From a checkpoint of a small mixture-of-experts model trained on Wikipedia: 199M parameters.
Below are experts of layer 10 (counted from 0) of a mixture-of-experts language model. Rows are named router (the router's row for the expert), down (a neuron's output weights, with its number) and show model dimensions 480-639. Each number is 128 + 32 x the weight over its row's rms, rounded and kept within 0 to 255. Numbers have three digits each.
Before each expert's rows: a language model's description of what the expert responds to; "comes before" lists some tokens at least twice as common just after its tokens as in all text. This comes from a sample of Wikipedia text that the model never trained on. Tokens count by the router's weight.

# expert 8
What it handles: Sports table headers
comes before: " |", ":", "s:", " 1", ";", " =="
router:100124141145104123118155110120209079096117138088118137102144134146177156126114064094214076086105113110129126167121103153123149118148098142128117135118120154151114137144172143142168120131181092179131171148093174103103136126144148214203125098144132121105138134129107154131145120123119160112166074087098103130154146112170088112128086183140132166111184145161118137123149163078048137115130102111112132146135161102094146096141121117175105180129065129137113174106149148151102110126162080
down0:127143080162138143067098176142155111102049133111161111152177091099061180067115197096081171116089151138120135116077165105078131088153152107182146104150140092098114136175117142117114119103121156082075139120112095138148170143129146122116162176206122172112114140146140141148150053096108134087158138124114106163152102150146110117205108113155097111125164129110090153116146152119113137135117121128123137112136097113086149137111128177126139092154212115169120141074115076124091141135181151
down1:128122181147156124127145080133166099150141124135148136126170070147136088125153145079155125112130168156095172111101141184101172160155135158168123178133133149196159139122082144097136152086139078169111134113139181156177102080107130101138151085158122060085125132070121135111115170138142167142096096080110116208189129117117148158085138147157131133115153093124185161110190147139134160099196076186175176125067155117161075111115129145121081156153076116104180104130146163127092109115084081
down2:144087086146160086079101161093151180121112138100143134109190147115095127106130141113158128161105114095135083148105185101208077111135173081087131133212088109111190093080119119156125203116159128154134142163092186138152143107143141142147118128191063134114143162156130140113141135103116137110165067115107152110132116106154136084126154122129140136086103148136136094151168075110098097159095102162101192132140172160138089153149105125086165190149051212116141105137136168110098130163134092
down3:092090126168147104161161179141120127089136142177186177197126213181140171139177092157137094122126136116154165202134143107168151108161129075141139145154156137106094068131091185168109166181115170106207106128093153136147120169123118182126060144091152159175132156102151130126117193140101140134094080126109126098103159135188176153099109149114124166145073161088131126127114122063130161148122094160128164072160131168118158138170111104118132118136095118124160096144071146182118138127163122
down4:183113120113205140159132109141118116139121099090156096102129189137089192097144159177169110120135074130078145151195113123101156158119139145041137163118082129158061115109134163168104161112157156074119161105109169096117173141127047122116078121161134096106138103098091109116143219146156118110097104101122074130174093140097114168093133133086152175142090126076086084146156151157131140109152100147122158131166114147061109075120127082113123150090099168145161138157063127132169089113158125
down5:130129162124137100152159096094174182103166152099054131098132113097124124087117145148131127107119095098146120112074121129106119060143160089121091099137112092130105142129133105149116111115100207104200102111091114163116163097179105117114150161107096136124083110125132102071145170176069119157146189156181139139168115125167170132190144198126114151119163162120097115062092144170113181123116130155119153117138129153190113163164187114134137167110187160164115075138113156097145122209114148
down6:128129083163114113133075128156133102113157139110091173179116135056124031139118148079164091147143168082091141086117138123133089157121135112114121069125111154140176181185096153099112120159098077105161094111125110204134125109149108143156113094089074150163132129104105135142116176099162102161170104116164133098078111170129096100191149131088116202110135083184151109113088145125198103150129106115143111117122149078069165107152146155124122100124150159093092139157101192100129144222109162
down7:108137103068145146134147079112156116077124126197196134153117016172100082165107157118117077108116109131158082121116182095113125129106163123121152120071124185130113173086123128051140124120135150125136077106154133124138108126121114099125173196138153101160170150168154159083109152135110089126115123136129153129230116108119111121103120205119157144126137114167086105167138132065137106088124121168112075100113107070090178145134142122108142079087093116131107149076168166135080181116104140
down8:133085092096126090101128102109104108103164121077120046140082140116151190140126162110148119105123181120091156136114145147075082099145125079108151144195084196137194141120134148175177083160128126174120150095076100135117162095122094082145154137093095109119173178129120115197196140079120104165156107185117092084155081148132082185085172148150154124171133130117146141094176160088131115114109149183074123105193218059122161179088179153119095153172142133141148125072131070138158101151114079
down9:186083107143117121094112160113150151115141134143141130094215166090104177097135157133145179159073137070127094090125103120143132151192111167160204101096114128129123069133087179104113116157132164137110119079125118165161120081132155129145114168146161146076122042155134164157144120082134091105112166124153182112191161201040128112126114157087089155164141089169165128171138091110149095100133215083096106097147070079116170099130137130099085160111031113136153144156151105121138102113176120
down10:071101153137121133159124103139194190146126156061143118149145183132129135123128140097088183133148103072120195114131140111125113167174136126150160145119115117099120175149186152148106119152189086113087109143214158091150154222136107122088192101146143160148133057170096140138154093068086125127195171077186115171126155155149164090107102153091108084159123133109097124071080140095131104134160143128124089138148109132062133116140108154107074138146126190146148097112162163142110098123171120
down11:144168152121087056156139122115092144180122117144137134147158126157105089109123140148074136068117140124112127158207094088125141118124110148092079096124201204113115139161091120127116167140087105114134103082138133078147112155135169099178192101101164137158110134159143137134147104154149163166157100103152132107201087041165086109107101113119157157163156139099170115072127148132103059088138117115219122125150138140100120135188169146081113149196134109093136150081149090116073083174134190
down12:123117153136139164114098103163087107090190160090145114142087107153182109121134128174081126097079176117119127131140106128092118184165116118156076132156163105149080100101082111089146195118162202166078062149109069140128173130115075137110125107108199089107137144159111140170162129114129123175126171129121105132154088125154173163156217133140072118157132151077157116103164100137131136119151100104128065122127102130135135184122078133161180135101149117089111094131157095125170134157122164
down13:134200151089136094101106175042115109116135125112064095111125140175065125158081123151150152077114131130121152127062123163156149124177188141118133101143108043210160152107095161094181182133095130110128104089097137136137098094171095152136093128123051104085147151233125112110076088156158139131143160140092155107082121131108167107124107096096121180156146113186182150155093092185122117107179159148085069179116116178099171080099145101136144147137165158135201162136120083144137152123132108
down14:115136150159087091096125145100134079093143075115126038125141131166099130107133121148157176139071169064188143148139138144083145146040117193203116160089112167144170088098150159144077111119083119134089133154189099080138142110105150089148074136087144118076092128105129091115093133123128148154105124149130146085115102143111113136098141124069146100142079126101111165152133110156120179103147121117120069167117144169114077105142117129113084164081000148101172161146156086148159119125140099
down15:162145152105128166161126128107107103122118169165145151097092132130111087126094131112087117110113051153096109160070109194161085172139133085122142167127167093107122098116121093102136157123117141069124145141120083168100168123060157142188137159151176127081147161149158124148101089104171125110122180077089116112202122078141158110103082168131171186123171121127110155106156106140103125135110133090146166080110184175094125080136130104159104073169193121082123134140164164170142149106128117
down16:137193128109151110155201102115108164133096137170123191113173130115111140143133088113132107099162123141100146192082132142133175091149137155113074118114178058069132162154115150105163101110176140146110178092175093145073136144091100069134089099154122064137075122137125042079114118127099130177141083167110140117124126104138131121165110103116137095135126106147116137110161110150116144131056160152106125114129140184109090144163087151141120101081077068098101078163088136156126171110084112
down17:085173082137188119184105114138094098076145159117125127107111104187120105116125153108153145112120118091164130146082182144178095123104178086192120149120132143129137136122138170199130134109129160122115128127150129183095123102108116149130128156108121161158109116110140154096109069145110143148161141121149102114088098166135093212112175078102124137108156148125139125122160132130071064084120111085128070106119138050091117069133158125069097138141143133151160113069148167117142173105126119
down18:174110142109184079090122123124141094144168170142137169138098075129106127117194097172099087164086085103098085097165149146116103066148142145139147144108062141126155122110108149111133071143170145097174076142133088108101143112098133116132181118132147206140118144115144138108151185121121147158092146147149106105091108128193138144132122154142102174145123093185125116098184150130155161055167178115143115151141126156177112111155104126167098089100144121152149176134165137157071160111143107
down19:127104140119119072120071113174126102135123155154124111138062104104089153151077119185172105076087122169155145103187163143108098129129160162120100106159196171083174130135158132127151118094108130133157149126179111114099136126101085126165105145134111155088122140102178151089058143178114147096094132138122159135088129102164168135135149137183085112124147037123195093108174157111093155136166108160173181088104100164143067089137181122141137124183146100162096113197138080090140105179182142

# expert 0
What it handles: Causal and purpose verbs
comes before: " the", " a", " to", " that", " his", " it"
router:088110112127100075076118110069137118157074158129108115097143168178143155102170136142153092100087148153148094114127114129103166144145096133084220105093208145168175139146120141178119155124178131156127124164150108111131183120155133125171108111120177157073124110100173166078154127095148134101159073136138120101119149156118113095095055139145090134157158125143113048143173167134113086131161132130076124129128155177103132075090109167142089146134133096136116143187160143155127144106113098
down0:111134118147113065178107097122144111079095121141141081139110135084154164098115146102156130164078184097153124080106091164109163091072105163205175087119129162094224101141099083139158154096123076151043182109092172153144136178156150131151060119171077126128152104131110123140087149137075196112138145125066179163132099084059145166165107146105129113111172122127156125123124169082135139180096138153114129171063102123142100065103101097078158148153124181148136097130128118094127109151151098
down1:166168126091138039130156097115056167138158132122095130103162122108126153163153137087165173106148081104064105066140137077075149143147107145122097178156150112132188094166087136084180147110097197131060131136162118148125120096117140109140146071160049129164070166078154096133145112103144140085142131127137162113154121153101110122109072164152154059116127134140116111121134116188149112151177102164106183167100181128117145119158137106116145141146114086073081135080142202149102087151093138
down2:118112088144110139113137145126117106166165142100107212134152167076087164085141106101181209162179111098111149138144122106107116124170140078069099162167102146104119135085109071106157038097116163120112080102098156095099125104125077114131138107143157084131135152052124123159127069147085147092113138083076099183110116079160184112126156190113129092135133047136140151075120071155162073074095129123147130114143127080109181133164116121138067137129126132148130060198129138114148159154136128
down3:143156154122138087090074160139127088147113124097159190103135129094122118127212125180169127104082051162151069113136147136141152120139152126097077123107120117072130149123107113139099111132151140150098070148154202110187161113104156137134138137072135136147199131122101140186109138098158125161107125075181155155163153137160170172059119143143114079155124151043104087184116144080154134099123127130098151097113167116147130182119111169112110066097175140136123101200112146137115144094158130
down4:130135116174134106125112120137093174092136085139144083149107167151093130146160138181120135169118117101120095151098172092145176123162128091154146115116136185056148167173096116103111129181096140089146108133078095166131118193171117175145117160124083118129157192128104109135180180182094132092143090115110150125118107105148117169136109145129140152134175130194118109132153126132134143085198096107150097202095065120170154102138164175109142052169164131122125153143071118117068143180132185
down5:086117131135088075163157090104199104150114077150102076140097117186121148125147141067163073102151143118127111084082101122146162118171108176111106100151114126146099131126099130120076150123104088170157058159101121151125144086121114095081123168153175130107112071145050124113176163100110134113072147107104061110117113178207147197111153053128079135130154159105165112159092149102146149150150088113182107042110142174176152136140191108140096103132122139136092120159072181102147134116159144
down6:103134134088175070145098130113150132128132121109098134141148127142088120131087136131134121123140143085138135139095154084133156164168112110138134137130105202113141115110156127119108169160093126120160146165166131145098185129231128117181143162170162140150136138174118163171084067116156122176108098098144128074152084129081139171123138149103191156089143155098137144148084063139161173165169136090140132178121117134123125174064135163111111111124187103138148116105095193131194101153110154
down7:105146120081147104121157102135132143109162179067190137101093124158181124119127098159122161113171100153127108082162077104085168111054151076104160109086150103131152109161144114088155161081117132195118131182149143153103077145144108093155139149039075108134142198189111117124095113146092103164108075144128118150098143122126120163170129114092080138166073189123148148104116181108126131135109139182088160055152128090134085118171122133182151099060153127118126180129121071119063115123119105
down8:134133072148099102142145076081157059104078132204099099083131192098169108104140169129145100154167118125175104160096121116172151182180155099186148107118138094149082143152133178182095153109138148110141128114167128176158149131128086176141122174119163130082049158160088145152173139147126143137134146134149116157121112081109124143146115137146181115126111148054152236153138129099114127171114110146055061112076120142162144122126146114154098191111191105140117138087116141169128093094091111
down9:131108142091102119156112110139163097131137156131103086105125053101078130131133153153116150133114100096140137084121109135150136186129093155115137167145144121138113083158119101079137166128143167129152143135109144162166134115101153066099101156157160141176129187163082175133129118123096139117076145160129136107124123127114157152139073098091082137201147067081108120147123092087194103097046138093132090129123178127092171106102126133108113087134065110131141118124131112140161124128126076
down10:102125094141149127229124090107110124127150111111137138066157103103094157105148127154097074100092057092130125100074083108141086133182073133142099133168162084095124155176126124124100133118178128119153110128192145101021120125088145084094086098174078099162137098165135109126106135124084148152162139100200106114110143139051062109057111075138084132067129100142140135072069148127179141095094133117114080159124123173152147113091178103079077088110207158112134092118148075128151094186139147
down11:160125144136060119138189119117153131165134132189100147144125154107098102155160193135128110134074144122142098095139148142138104143118114169121109084159123149152093130153070070135165104126085084112147159118024142130130106131103131116178136130110028151179167128201126143119120189119130143119083170140105164138133108119123105095119124144124163046181191178150139109135136170171105094110102109128139083118080152125116084159131100209153134098180139101089092156178126124082131119166139137
down12:095150067099223133089151065176053104125198096093172062119138129137137123093101190118085050104141140109126138073066109152153097168087155136175116135114172097160117116179174128152125109131094158096068094187118117165078159145111139140103092134102129184124098168156170118118137147125185095136104112094151093189100137136070132118158146139122126169076133081143142108170184109135180127082085139176181106109121130064158161097200139092157156181118142128168102131092080091095113082145117151
down13:088176113115186109105112151218141103155130148082120161101170120132137136119128102136168170139102128157152157197195109101118147112189107165096118115067124127095115098116139114104121127141140125169149155122134122114201142110094144125180151196105141082139130156148071187114143116095170114128145118175077123138102152114103165144180149115142120089145139194150095157085109120134122140138147149180092076077131123126097148090139128153182166081037133131128115125091169132088054128085088119
down14:111091061156124139086121133066153091193141121120150083154078158103106122063154142159155147152144138116140064164126184127052148134180080107114161176166131092052144168113127107109193081132059190111154152150176124113097149193116131083093195115120107075155099165060130099101114135106106118124108167065180167071139144124141082110175097083167107156109161136158173179139080139100059071130143173154124096179140145173107176056112121110096161114123088126125120160124147112148127185163068150
down15:171141202080128160128072106105143147139165157092163166112088176049095151125115109167117158091123089159187113114142142241038126121095132164140179202138133073164052103093129103153128116148148160068175178154112056127112108077081160117126116123162092086073129123151164122146146097105114120129136076156169097159165137162173102155086139111129146130129159111103111107169165149142122172152135166125169123080106092185101151147133156133104127140076139180108120088206134125131203098110148110
down16:214155178104128128146152105106132106120139093082137173119172180134157155117144120145161077083138122118198173121112169197140153113132133110125149109139135104119105142108114143126138088100108110194144122112162131174104124159137131091067131146126122107162127135106108060139150103053164186088142115184115121108127109059154103142145165125136103100153142110118087164136080096086124130081156156096136126151080113143150111154134104161156163132173150142170084083176176172108100125161127112
down17:122146089114067117103136135096106096137151131062110147109145107066106131135078141173139151124135106129115128172106103134087168097105128140152190098100138166071163158098152168100111136116126094158115149192144176112098155103116140087097140115103185152152096083141151107148144124163123131155079180137155135065176116183148123162085120112091118131137202099080169148078153088162085087112065087121138155140181140113134116100121111087123105120125143134130162112107183134118104067102122144
down18:160127135078117141089085112082153086201148108209177120163152064167094095120159126156146083084155083146097129215137113165145112133135149159125115083131080131147136110096105143099122147169167100126147107103120126142113127100075120187210112200125118171147139146114133100063182172138084113139078150155140163050151170150143152071130136169079130129132094142115139155127124127137167160050105136119142142125134111098075131143131165137162151114090104125095135084142125086121126150101128089
down19:123153168089092100074121138130126113128131151071101132131149105140208113158112128168169129129134090126142105119134110098172201080133170088161135135168106120151135099139131145080120134131135139157212097154154121071099060136107177190212156135082153150153157142094173149155151102134159089149140194121114168110100182169095148084123112125151183150158192130124139114161138145152179108096159098101153148056093105112181076161122111145150113119154097135143139141150082064142073167124066081

# expert 7
What it handles: Abstract nouns in prose
comes before: " in", " and", " of", ".", " to", ","
router:111138133194089116160116124106154103110115183117147143098166164142203131114185113079145098116102128123115145145084104113119165173157121149126136080084148131127099181152148097145135139140170109158191142135096123136129182089109149160161101078159208179105097135156154186094171127113126195098110109099121119112128166109157136065087109112143107090116146150146129091153217159154103082163154093114059085112198138144110114084098109147102125143098120077120114145154158162122156113088128097
down0:165080080179098066097105161145127093058103130179083130176204199136159218111103067164082073059100156109138107145134169116133154080076128070161118158168141087153209087135108098137118119142096146161114206143155116098142142166087076111124068113101159139154094118086148082152191096114117150155088130148173117144144134095101061079162126066091108140141112128123114097155147131104161148098106106147139117137105081156112161163129084221089077149197199158151164127096114155162159118091105117
down1:119095112092187136105127041080130179108121096178055148137139133189153126144167113117142114138091147171085168195127128150085105150152165152133070090131104170183137126107154164096148155094108158148108117115158171154150088143145075106079172136136185144069146135173140094159205134170134091096162178141047139145068140123102161186157156084124151142104131101167105133136099125129121102110157157192138178156083198143103114167159141035058035141210107131160162114120165172135116113155119157
down2:113117111163089138061093132119131109190092141155161156137148067101157076139161098127116147134151098108155057122113076090131127143149121099112109091203115064027137090124155097122158144118121097093121075200100170115177111108130117108141179152128073117120175139147105147069074161136180132152124084045115148124143110141192130162178133094123095149152064111148164133120110165148110060139154141174117165104127167133125144118106124174121178077142114139141124142108162096112149104153098161
down3:114111116124161078094126112156097151085141154117126184146118195107136144143103142111086091182053161101120075114072107142165122130120078131097155109118154097153084071128113106104115118132131151158113059117160147108088152136136127151104114155149142156114172050099163118132156137139095134172104147125099082129136173103138185159086148161159135110099106155086105104147162141087172068132131174128134151095127142143092121139106087159083150138128150104123158105171079124128181201147123158
down4:080208105176162125091112152108156139038126126080051112134142162163121206114107135139146161173127132121166105139162118133094158089103165107135118117124113132145147048135123199142129075175147183072125125144107106124102096117135110150113071113199106115158119125152116089116183125178152114153147145130100174125159052156111104113156146183116102163140120185091155067101106107151107164108204145155065206167075099102129132145103147126140160157162190141130118052170151130108134110159139129
down5:175098132130148062159113148132174111129116117104105123191138137058148154103206087134193095066137117126111104124064188147108138118196147117124128156170162110144150142163124130160153134115088160124165145054140178126151175158144109116120129103099152128100134094134079135122148124078110087086101164126198129121068108139142158203149091116090067152159189187094169171162136134165144153108079202164182114134140120163134175136135136161123109119112202145096120152118130148139130134123080158
down6:082166090123176114098181081149219062162134152122129106119117116153109130147188161146143146120122125098050151150141119119142056111114091096195179183154101152128096116130116140131134169140139124155096147082189142078124178127098165150106168109158163117152078163074125091111096088110150119112151114182113151174127105127136139121137090123157166103111145124115093148109118142200198078102124208127035149167112120180127110153130121150113117129110151128123103118109105113139128143148134091
down7:095118103145087158170201118181116095150077156139145093134086098128154110113085150185068137157135085128050094077177130144143137136121122110113138097044191140151119102155163097123151067085161124107102142067136072149159112132098104059165141144096097130111164183138112145089102112098101052130194143137157169138133210167110088155186139111086135172094090103142132120114079124168113166128117126158154142156182113140076119144162164116119153161096095147215063163138111128107071126081115107
down8:157030142164130108117104072145102080170174187146115136113088129121153116148153143149124129176122161087110118115113024106149101126103172187136145103153133094128161135124091130121136198213101142106092087104148164181156193102173156164099095160120116163109123187077091172125104167141170109038156147149094192185135130102143104101092062159153120101140152133113122168149145146071136124100064160122106112121120177159137133064063144217173125110139189047118120167119098143117114107189114082
down9:153160172151134162127141075163135119154199065118092118115104177155138110148095102088190135100105143071112153142126067135162131195127134082085143137116103071185070124127136138140127167174161117147140121199148098121118130170085142204101098152125153182110127041206176121108112169090134125114135130110114103095127148142085136157150110135126111073132115143126088125100124123131148139103167130124098064090084102148111140087120147105079098073162066112164116109133125102129105161101147075
down10:183114123133141139146163106123119166118202158084151130071140119075067116107100190177061117130150144118156120133114108114081115124122122093178145146049149076161116127124158109085061178141110157073162144131150129105119202146105101095117152079170138154112144137068164103075140094077113076119112132116141100171209203162094162161108092099167087081108153180102110147150134172196132064124129091182142097098088084143120098135140112160148116129129197188118143084130141144105181101093161185
down11:093091096126141124128129110147144148164126179118098188122093119079128187164131163129143152097106090166159158090161099117153115129157138182198119147085129152156114159116122095157102152129110112123121149139091147096155158101169132124108110111066097064121095131134066140173122118182144145145118129157120164114111085076139134082137108130146153079177169166168096079144155111144097133093136109156084202063106112114123082168114131153172142122187119138078170124073124039138108213086215140
down12:134158167130139159111133101094096137137101159146109130135129197152130120086175144126107142103137152148177151147066094105168106172140176139136089115105098115097117152071135147117098137165087121104120137183115149102080135123123088125087126159127185114091063094144071143113160155097160117192113164057187044128133176096094153158082185156141108124096100154120136106130135107161192143100184114153155156126112093147033094083118146152116143133139174138112096159148138159117151095078081122
down13:139136095115042118139130166167069125133143090156102133118129154153117161142162116142143103122104206089122156160112056137148112156156144108110149147135154113101103111114156133197121132137143163107185081120207153168093137099138166146113141121115140065159181113114099169110119159147166105181142099150116098163144112080148151128187111110123134087122122109179119023128116139158127136125173064052151117124145101098120104109125136111139112160155131105136114153117089080078107097098144106
down14:125058136175126117146103127111115190093137132110102026100123097113147123149123075153164199148140145124071114158119073163045135106128141122116121103111105093135094102095095134104092107103087142110162121125123103151127115162130159110083154127110130111031157128084143173113122125114153087078091141152147115120089190117150122107092122152079135124128155133182118160156174123109070083143161106128117150111157104159086143151137166100124101098151028112119112168173118111174214141130088173
down15:156125164123128168163131093137181084096102136142146094153231091078071195126133088175192030110110098149125155121119135175154079096162138185236167130156152121149121149102111150155167135110115136097140159125091174194152124076105124113046118156073148133084136120082132087135117080126140137138140140121112097116130178117082134139142072131140171059134174085149111125162155057136131090125162174145150133131147147104074102095126180136171130108098130119109114125153099141122205140124159114
down16:034101081242107114116157140149132140108068103142177131092191139149184117163109115136117071127160140110133178179110135121086138103168142161068133154123180161160091117199081135128204121132178093123139168097106133143147173134152133127072168155131142079127147114095150099129126162143126077125137129174139097135168140120155190161130158114195149114157085046134147137060159129095116122095128135086073137152126175182133173124078101138103101080125140156109080092144144085170155178178147107
down17:152135130116105109121148141158073078128123148159098104128140122158119118169077131121093109127205173141088098141114120128188098095138149112092113176152138125072167174152162098130140174054105174144063110150133148128127067090161096127072114105139188141127166107175124175095123114125149104085119066113173095114124082140121167142053131122098159158108164167134169154093097118107074104133122147135180164152140130100049115079156142091128108124095157134165148161088125124148150123118128140
down18:099111089113177126103120126149175144186160140128137100110162062124146172154166106184134131169099137170125188129135163153146113132137118127077154112126050089116119116096185082071113117094113119123143181137134112143063154143179146146082126118082192126171121066082077112169167099127155104084085089140103097135175140185128112138114136150142122194186113202151135135144179087137135113154075057066125129078153102098110147115145110142175095091160098154118189127196220123140111114143069114
down19:090121093132102073135096186137076123134147110130159081140150128164112120081124153127170079171130090082075118118187177089131092135139105150111136166184111135106138166151171107098136165123151194131164144134184141130138146108099101111164112104118160170053123123079109139092176187119124124166155151116172112132178076163130158143150170103162137150189136132126121112129161106043164121108063085107167114115157139146112085094170091102149106110159101119130169130142113089131166096090122082

# expert 4
What it handles: Awards and competition tables
comes before: " |", " Award", " Best", " ", " World", " for"
router:097084162111074128085112141119117082121113220068048160106136179161152153160159039132180048075092154129171122119099117120152116144175101158102169093127148140125145184131070128118135150196134096129130144130120137129059161060148182192179157080163127131106096098154175199124098060089104138070130075080147111084136131160088132093072090160159108138098146137158118079111152114124081081125152125082106109124131121096127085156120168189117123101127093142157118175137140132164109117132090117
down0:115097150183103073146112087069154136168128113147093148177156134099088159111068139111149136055142136147162127135146112113154167117074168128163092150153090144107108149115120126164142125111131055178055164112148105084205127145174082098100083138131144020121077159132071124148150129145121158079095155118059200156192088109123118124178151128132100146174133091091127119171051129123091158145118125149105073164131169089072150076138096105166147155121068170097113147130121165115120089156110183
down1:141118187120142105102122071106121114129183143138067201138122067153151125166149095163122140124119116094194130180105137113123085137115117108130128128158045114090064098148138121034148172074139140190126191082178152119141100112092148083123153085117130111148171154137144147127133105135120183101107118094140161151180139103077112127138117163107114109121063149108121122147210194120011082091151156167172142131094192121099102101148106148073149173112125079189104080183125193092147137095082125
down2:215092097161179164094118074126107111139135222120153139108161104130122052125120144145177139198191172111181162161148150163107068138090071128109126177169135128073176115069109105129167101192105149094140107040096129124209070134183128121124142102153124114107165130133144159113107145109188129082085124141136184132102133121117106157158075074159133203129090119145129109116154097092149085131141154112118171139172082073119156127163128122107094151122044105164123157130130143121197127110125073
down3:149093102125109112113088077137077189072119101112124100158151178094094163111133121161054223121151121089110076073123132142149159133068125146143074147155180163135113159149161118189128118143115178187075099190152143152119120128183088141142111081067130122074141128116121113168189149148090140137147106103156150135162133125176130120128139128155109149118095095090175103135122171070110125139121191161131137043129179140154126100099153077124143114157118122178149117121142170080121163139157111
down4:094145105109123170092145064063182182138094123154093106106126101153111128110144174172131183121103143080163120107073140045095114101142071139114191107099107122103085091149085065117101112158145140058118094105095172171112134162165051089152130129117153124154132062156128078136162123171128108164110165142114102153108109063105095141103101161139090112107138142089122154101089158114125161121131083109156167141144059107159102092137118110181096163111129131191088125130144163078142094113096098
down5:124174156139115085063125099167111126165149122100109169136098100062072180100107150099156108096136170160123087116110126127170082088121124113061153086152131137118134099142073101143143095114123120129176137126125162151160141158162117141181127150142075105132165113119086075115080116066116142136143110220155150136146135196157168129200106054152161170167111129156120159098132109164141094161083126116150148084144180153130185144060177101126091147115116131115117119207098169118092096129131143
down6:185166125100181181135101147080099137122150164121085112153110125131084071097157172164147173057146152125115115169181149172129105133032120135168097108132152207115098164131173127104123130195139067109125138125062126101082124146167089139112161119076126126109110170166191137125107111140117087077173071102144128203164165138139083115161115087083115122069105114164134139147165143144156094131057137166099155126133172138119124153165122079099102117072076103135065145190116136094150137159126129
down7:096071062117119031180166076142115142144096146179126122180111075125112137141086138175151154106133132133152132159120169117167147137128147082140150143090178146156071159145100129095146138082101101159115110079085105132086127119139110112134113152145103135139151147186062090163108182141084091139128091106198151202149079113171097136108082165053127102166082154145169117154115140101109128094129193183165091153187112149160080091138127154106117177082119156116103165093099148062104087076107123
down8:146150143129078113107138108160133116101105145180120118087111166095140132161078143154127176091114104126112124146081142071186177120126093188145169144090152161073145154128132085116148115093157057121088143109091089132175164151087117146097124172131072106130092135101103102159080116123105131103151108106108122098095124107127076067110165099141120098151119130155093117107092148095117172136121145119091159138127142222121138139136141098119169176146168142129152112139108143154085123187145111
down9:148076138131101092122141155128085151139121103099139121075125116149130065137138118127132147118141198106148167108110070167192129170163079081207093194156153151157124101127133072134160132124152129198144153085139143124147140120057122094195139154120140061125194165123127195104142177128116165196113121159144109174083113107093097093147151150094107104152151099154101162160061108194112202159120138105136123134079118092107146182114099161058087076151092138145121099077098193130085145174138130
down10:050066118170121102138077068115167144135130161104127130125146130151123181126162124106101147131173141119170146151133122104159120094132159176128141155080183108079165092130147162087149158104131125160128178118145198113132172149107186157126143104199106126178119082138101104120138159120081151075131123088177081115105145132106176149094130109153120161132133113147068117130085144086109127113087165135133092146129045169151112130121142134072101133122133155115117092133134088116162073118159095
down11:143140131158102096085158145134174152174122133109158126158084147082075121112185119160109098046115076116120132144101138145164158102115142154156130092140077100211040159195097120191143131113093113131132130098082101146131123084175116156150135152141140112116164143127098094121118081107153122146119110119089117122124095080114119076137121102169137083117150178124129118175122207138117071091103109152132100097030120121101095089111127125122073171149179125121155124114140087116105130135139131
down12:121078155143186114164143123146174114134117052136078106150101123143081111098191165131076166107135095161148162115084130137163128171098070122163067150108147113147120162111156104125110100192144129097117060192167083118093092106133070154117141116135159189133068151091094072139118135126158117098143106084110113152176164151139134173109133137140138159138074115061136075116183075129210143130128123171119100160098161140091181164158142125114140133176180138125101156132115154181149138072098162
down13:114148103132127128122170145172163113106173130125116170101124142171127104169128116136150092121175150126146098156122121159101075163144161091102140133163118087091177128051080161114140145123177139138136112130126128193091115085160154126205125171105106096112173101129083139126125108157051154106175111162097125110127113157145135147158238140126138091146167121136114106091117098094111158109091110143163077159114137148102101113155132164096114062101159126100110130133139122140091129114128131
down14:118132166192117127103114064092132150152114112109107084177158092178079177095122141131059198124101129145168166151134142176166090129147115107129175187109088122127141110130150101121123160067099088117107140104105126151149147097139117156096136187119135089083135118133122087168091133150174109159135188158157116161111151143077077106088121147110125110124098106084182168121131162135105070123174094156157095125117153175095138063096126104132126140135044084148111122174167067095058121128108141
down15:073165146068098121152135131144148087152129125135147093139093197102137131180131076114188101141112083128100135130165090181160121119113143123150129157144099006178162171090168109198088118131133111081136179170209108133140106108104161088138125164121119113067174142167089153196117126124179167122089109184140104089170151125150127098187167139095165141070057081087105146166206160125155034103079170097094123109157124151172171084121111185157125105084140108158180105146092149146137137131132157
down16:099123130129129146146162092109127113129125128095085139100123137137112126160065071130143098163157148163150183192082125158148186139059168125114139183154170133094159127091074171096141133114181146147145110093117136063094102164085081117148080130112183098158178111126133147173160100114133080162107112215090123180061137163153179162076120183121188113150136086095199078140162106143115141081095153106121089161138103085104151133141100078110175071114106118112154088158151086105175146150111038
down17:121123105113141137156080156158128126116132216145105139107108113118086101166194137084122125186096092142153117152103180127152095106096140136157170171163116098091114131136205097129151159115159151186145161123127152191164100145136118128126071224100146140180114112157099139131128151142130085169141093105181141091141139117154108067132072066112137154143197130087178195101048107122129141196115110133161135133172177142143116155169101116119109135140176138122165146085078113173123132125171123
down18:142123116153144087163123114154135152135116167105113125208132088223129140085096146096169182146139103146077122119148077184192125173140050141101148139123104162154062098154135178104128132115154117124170138045118097109095082166124157158179095113132121177128129158188171138105131136149100160149136076136173139117181108169157160181053122113103100186141110130092123141116162120137164106098113062102117156145101140119088108175156145130167144078120131113078155131155098132126093097106113104
down19:214105149156090094151142157110096098130133184067128158114121143116118048152107108101174181158145103145114120110105094121137133087091115152127122161136181186095175118178093112054178161120169129111107125135130152069105118096115122120201128116074105109114145190096174103147096136144077084160141135131058134177189164124166107103208149097159139119115174115088136104157133113098110156162072098143136122146106123096053131143148109097136105069125086115144158137133115129093107217094158149